Weights of a small mixture-of-experts language model, trained from scratch on English Wikipedia.
Training: a variant of Muon for the experts, 257M tokens.
Below are experts of layer 6 (counted from 0) of a mixture-of-experts language model. Rows are named router (the router's row for the expert), gate (a neuron's input weights, with its number), up (a neuron's input weights, with its number) and show model dimensions 0-191. Each number is 200 + 20 x the weight over its row's rms, rounded and kept within 0 to 999.
After each expert's rows: "mostly gets" lists some tokens that are sent to it at least half of the time; "gets" lists some tokens that make up at least twice as much of what it gets as of all text. This comes from a sample of Wikipedia text that the model never trained on. Tokens count by the router's weight.

# expert 12
router,214,173,181,216,213,187,206,197,219,199,238,175,207,212,195,210,211,171,158,186,185,209,192,203,191,184,204,201,196,222,206,154,224,209,221,197,184,222,201,213,168,187,190,192,233,222,211,180,197,216,211,192,202,228,211,199,237,174,175,185,212,224,196,201,189,196,188,199,196,217,199,202,193,227,158,193,237,196,217,205,193,163,198,167,208,204,171,237,207,200,195,171,203,228,207,199,189,170,209,210,216,215,210,182,222,218,210,184,173,199,171,192,190,165,183,208,195,197,209,195,205,199,192,196,216,159,199,217,219,197,181,193,189,161,149,174,191,198,216,189,193,211,239,198,161,260,195,213,241,212,199,208,226,231,209,188,173,158,163,207,172,198,214,225,170,217,199,207,194,195,181,201,203,211,173,195,216,167,237,238,207,197,179,234,228,235,186,204,209,171,231,205
gate0,188,238,212,178,191,194,212,218,208,228,210,179,198,202,189,196,220,220,208,166,195,222,222,228,213,222,209,183,198,199,220,153,220,202,205,208,192,214,198,264,199,199,243,233,216,171,226,238,187,202,229,198,186,187,201,191,186,232,213,199,222,202,208,223,231,202,207,219,204,195,187,194,154,227,196,203,181,189,204,220,192,191,180,224,194,207,222,221,220,185,198,197,242,200,203,185,203,192,178,203,172,198,210,192,199,183,190,174,216,177,198,175,182,174,219,185,223,165,177,228,237,206,187,183,178,205,202,191,204,194,186,220,201,155,200,227,199,168,215,186,228,173,228,172,205,190,225,206,170,209,168,219,205,183,210,192,205,160,167,209,224,241,192,217,192,228,170,209,170,215,192,218,244,184,197,192,202,205,220,229,198,191,204,169,203,232,207,192,207,237,172,221
up0,186,209,232,189,209,198,235,187,228,244,185,203,201,199,175,209,205,233,218,176,210,197,220,202,188,218,194,193,172,177,188,181,214,194,191,185,199,206,186,246,191,208,225,208,206,197,198,185,181,235,225,197,173,209,175,165,177,210,239,197,172,209,182,217,212,164,243,233,220,224,207,188,193,233,200,216,203,209,199,216,175,207,206,224,196,182,205,178,200,212,207,183,217,221,189,163,197,150,176,216,215,178,181,176,212,186,232,209,208,172,191,196,208,194,190,192,241,203,201,220,226,223,160,179,207,196,174,177,233,188,160,193,211,182,152,187,210,190,204,226,220,190,191,173,212,246,217,200,189,236,203,231,196,190,209,188,224,189,204,202,196,228,196,232,194,221,156,180,193,206,163,184,204,176,161,185,219,218,210,198,183,200,206,181,211,187,222,169,202,191,196,176
mostly gets: "San ", "University ", "north ", "Mount ", "near ", "St "
gets: ", ", "of ", "in ", "the ", "New ", "at "

# expert 10
router,219,190,192,196,197,202,184,198,200,192,224,214,189,217,172,225,216,186,162,181,175,167,179,227,197,206,180,185,171,187,234,153,193,174,189,170,205,213,191,161,177,205,191,195,188,227,210,225,196,224,209,211,197,222,234,171,243,201,195,216,214,193,211,207,206,204,168,189,184,259,188,194,202,190,190,199,217,205,224,213,193,197,157,177,203,166,207,209,213,197,200,175,195,205,222,195,179,216,209,208,207,242,227,199,213,191,165,193,182,214,181,185,197,182,197,221,196,257,207,182,202,203,193,224,211,202,228,198,202,216,199,200,214,126,194,177,203,189,241,199,203,185,210,166,160,246,208,203,227,190,214,241,180,211,209,207,174,202,176,238,211,198,200,212,209,203,206,219,182,215,182,197,223,192,180,185,199,167,220,210,229,186,205,203,219,214,189,163,202,192,217,223
gate0,206,225,199,201,203,176,204,215,238,171,214,220,216,196,196,240,219,220,191,194,185,202,215,235,211,190,185,184,188,190,183,232,188,187,212,195,184,218,210,194,170,187,215,244,198,182,204,206,217,226,201,182,195,241,214,189,196,207,228,245,170,181,180,177,211,201,210,195,191,212,196,188,229,197,209,170,160,164,219,196,199,231,212,208,236,212,196,202,152,179,201,168,176,206,186,195,210,187,215,237,166,195,233,200,231,203,212,220,206,179,201,156,234,204,195,242,222,217,216,202,191,165,214,166,238,184,192,181,194,211,153,205,214,201,218,201,239,211,210,201,175,199,194,199,206,197,191,218,222,246,208,195,216,176,210,192,208,197,189,232,197,224,170,224,166,237,219,224,194,194,218,197,184,196,195,213,210,192,205,222,209,177,218,195,192,200,196,187,211,157,241,193
up0,185,196,240,207,187,175,182,176,196,154,170,226,208,222,204,195,213,184,226,215,204,216,172,165,192,184,203,229,172,209,189,190,190,207,182,178,216,185,218,192,174,225,201,202,202,176,207,190,228,206,216,226,193,216,209,202,183,228,200,180,234,201,198,178,222,182,167,194,198,199,230,212,218,166,170,216,179,185,187,228,162,215,205,200,194,190,201,188,174,168,200,205,199,236,200,187,206,179,176,231,213,178,221,198,196,248,237,196,205,200,215,207,194,191,194,201,259,194,251,243,218,185,218,190,208,181,186,197,192,197,169,221,248,183,216,206,217,170,200,186,155,202,201,221,217,198,197,207,224,175,173,186,200,199,166,209,204,210,209,213,186,189,207,265,211,206,190,215,209,197,210,178,207,165,211,194,179,188,226,192,162,201,211,196,203,228,209,205,209,213,234,187
mostly gets: "′", "', ", "ISBN ", "978", "MPC ", "£"
gets: "| ", "; ", "(", ",", "°", "."

# expert 6
router,223,185,203,202,202,162,210,188,207,222,222,201,227,223,194,223,215,164,187,164,169,194,214,206,195,197,194,189,175,187,204,192,196,173,206,184,180,204,212,210,211,168,177,164,207,213,194,211,212,207,213,194,170,228,197,218,234,202,209,150,160,211,188,223,196,208,193,213,166,232,200,202,194,182,188,184,221,172,222,194,214,197,185,176,200,198,186,205,226,193,196,183,197,199,214,201,177,217,205,192,202,203,225,238,198,195,169,211,198,197,183,171,183,167,212,207,173,227,222,184,167,215,208,180,181,190,201,179,191,205,217,170,206,169,171,181,185,181,225,169,168,205,230,176,205,243,184,215,215,201,185,216,177,229,224,194,212,168,178,248,181,214,202,187,217,199,179,226,211,167,205,212,187,217,179,237,190,202,236,205,217,150,220,247,237,197,231,187,200,167,212,213
gate0,239,188,188,233,198,185,179,221,193,202,210,218,183,224,165,202,265,193,188,232,180,190,184,223,193,210,223,197,183,168,247,190,168,196,232,197,206,199,188,228,217,222,194,194,195,204,231,224,181,157,221,173,173,192,205,192,194,216,211,186,192,174,219,203,192,189,181,178,204,177,233,182,244,174,198,200,183,213,198,195,207,160,201,179,206,220,183,214,189,207,182,209,225,205,194,175,183,186,216,205,202,179,200,224,212,219,170,213,192,199,215,215,179,214,208,213,217,196,197,208,202,215,213,199,181,185,217,169,231,189,209,187,231,209,184,176,183,186,208,211,191,165,241,236,204,166,171,207,214,181,225,169,182,161,169,199,200,207,233,190,224,211,188,252,209,188,230,195,186,201,195,186,180,207,190,199,233,197,207,204,192,200,161,173,236,188,169,214,173,183,205,210
up0,160,234,224,172,188,177,201,204,220,147,177,186,245,207,199,187,179,190,179,192,192,213,235,198,208,191,187,191,199,216,228,203,196,198,190,209,177,224,235,170,215,180,210,223,190,212,194,191,242,187,201,202,223,199,208,201,212,177,159,201,199,179,171,193,208,232,247,197,203,213,194,195,178,227,231,195,212,172,195,201,203,201,215,210,181,211,198,174,200,171,201,181,197,218,206,175,213,210,179,211,240,211,199,210,182,189,233,222,214,249,201,204,230,176,201,165,214,203,221,223,234,197,196,194,192,192,206,215,210,193,208,214,189,187,199,168,184,259,210,195,234,197,190,199,205,221,216,169,189,242,219,205,211,237,196,238,160,203,193,203,215,202,212,177,185,242,205,199,162,176,214,193,218,214,209,198,192,209,212,182,219,228,185,212,230,223,197,174,164,218,217,202
mostly gets: "such ", "called ", "published ", "used ", "founded ", "produced "
gets: "of ", "by ", "with ", "on ", "for ", "to "

# expert 2
router,216,196,211,207,229,152,213,185,182,225,242,182,217,190,163,217,200,195,184,172,153,190,172,176,201,201,220,199,195,187,206,164,200,201,219,197,205,220,196,188,189,236,196,197,211,238,200,153,198,227,202,190,175,214,247,219,215,215,186,182,190,200,184,218,244,214,211,177,156,216,163,205,194,212,171,171,192,179,190,182,218,197,190,169,192,202,186,199,212,186,208,206,209,242,184,193,199,204,221,228,192,224,222,212,218,200,191,217,155,232,205,173,187,176,186,231,190,216,214,191,195,188,211,182,211,217,198,217,207,226,211,213,194,156,167,181,221,203,209,197,181,181,219,203,211,243,200,223,193,193,185,233,222,210,198,189,190,187,224,211,218,211,184,204,189,200,184,219,208,169,180,199,218,203,171,185,196,159,202,206,214,158,157,190,220,221,199,229,183,182,195,227
gate0,211,188,190,187,199,198,187,212,196,144,214,194,204,179,178,213,242,175,210,228,171,192,206,193,212,237,177,182,206,221,208,210,206,190,212,187,190,208,183,226,202,174,179,202,196,191,174,263,178,223,198,180,209,143,212,229,243,211,194,211,226,210,202,175,206,203,204,206,204,191,181,149,205,211,228,202,227,181,192,182,221,227,264,214,188,185,208,226,225,246,192,217,153,221,207,215,179,186,223,219,235,220,220,247,186,181,204,191,194,196,182,190,185,194,186,198,207,198,183,206,196,201,209,208,211,195,183,154,186,211,213,193,169,229,235,185,218,202,207,216,160,184,174,198,195,180,207,194,197,217,219,197,215,204,183,170,213,194,203,186,196,221,195,235,186,218,192,218,202,180,207,212,178,190,203,208,198,183,220,203,200,218,175,189,184,198,196,232,209,196,238,200
up0,178,180,225,207,188,162,195,226,200,201,214,207,216,202,180,185,225,201,183,236,209,209,183,195,195,193,230,197,195,217,199,236,204,208,203,195,208,197,217,181,202,217,254,195,201,216,153,195,206,263,199,224,191,214,211,173,191,175,167,203,218,223,189,213,207,224,188,219,214,209,208,209,191,199,214,208,176,177,235,195,214,194,208,199,214,198,181,258,184,193,163,184,238,205,195,206,246,193,210,223,172,181,170,185,220,214,190,201,233,238,236,201,222,214,218,209,185,172,203,216,205,224,223,201,187,189,197,205,181,202,197,184,189,167,211,185,176,169,195,199,206,203,190,205,215,219,231,226,189,192,196,191,176,203,172,166,200,199,215,192,214,211,224,185,200,181,199,134,180,191,192,184,247,210,192,198,197,210,207,176,237,174,184,229,219,196,189,238,222,207,231,183
mostly gets: "000 ", "00 ", "24 ", "years ", "25 ", "three "
gets: "1 ", "2 ", "0 ", "3 ", "5 ", "4 "

# expert 3
router,196,160,197,224,192,191,203,206,232,225,234,200,224,202,205,205,196,179,190,202,168,212,180,210,203,187,206,195,192,182,207,183,215,202,215,168,208,191,226,211,215,160,150,202,212,184,208,182,208,231,225,193,192,214,232,205,226,187,203,184,221,217,196,185,209,209,169,180,181,220,193,185,217,240,195,203,209,184,204,200,221,209,144,159,177,210,168,190,212,213,165,191,205,201,218,170,172,203,226,211,192,220,186,203,237,212,185,193,193,167,166,176,179,187,201,217,181,206,182,196,177,217,231,216,172,186,193,192,181,231,202,163,206,126,180,198,191,182,213,180,166,201,216,182,202,229,202,204,198,192,214,238,214,193,220,220,165,195,197,246,185,176,225,232,175,214,170,229,214,180,214,198,220,213,177,182,191,174,226,205,225,196,195,205,210,200,201,196,225,186,185,215
gate0,140,195,172,184,227,195,166,207,186,227,217,193,195,220,207,192,190,215,190,203,190,209,217,186,196,245,176,196,203,154,175,214,194,191,223,203,153,213,203,205,168,219,183,186,194,220,201,209,208,204,180,209,210,215,219,164,208,201,208,177,191,204,199,205,221,200,209,198,195,181,179,205,230,215,223,213,207,209,211,211,162,196,169,195,178,209,210,197,169,189,173,220,167,192,189,205,198,202,181,180,225,174,231,219,218,175,192,212,186,229,221,235,207,188,202,206,186,226,197,228,155,163,228,194,212,207,196,197,208,221,232,201,175,200,208,215,172,234,169,189,207,174,170,202,175,227,207,216,211,207,217,193,232,218,204,167,211,162,195,204,179,234,201,210,204,219,197,179,185,226,171,188,188,200,172,171,202,202,188,212,193,179,194,174,164,182,177,211,211,248,240,240
up0,225,197,210,215,208,183,200,200,224,200,253,229,178,227,179,191,202,183,207,231,223,208,197,226,228,204,222,213,193,203,196,208,181,175,188,205,240,209,205,206,197,216,200,190,219,174,184,208,213,209,201,204,225,201,174,212,193,200,212,218,173,197,186,183,176,191,181,199,171,197,213,180,209,216,191,234,208,229,202,169,220,206,153,231,146,186,194,184,252,151,199,235,175,193,200,179,208,228,186,216,180,213,189,209,204,206,195,188,182,225,197,225,242,218,214,195,211,188,240,186,190,198,221,194,193,178,211,208,193,195,182,208,180,181,214,210,230,174,206,187,210,179,163,185,214,182,194,201,163,236,204,162,192,225,217,194,239,161,207,239,206,219,209,201,205,191,192,196,181,206,184,181,196,220,207,207,164,165,212,211,240,191,215,172,194,172,212,205,173,189,232,166
mostly gets: "Racing ", "Top ", "Hard ", "medalist", "medal ", "JPN "
gets: "| ", "the ", "(", ") ", "Team ", "The "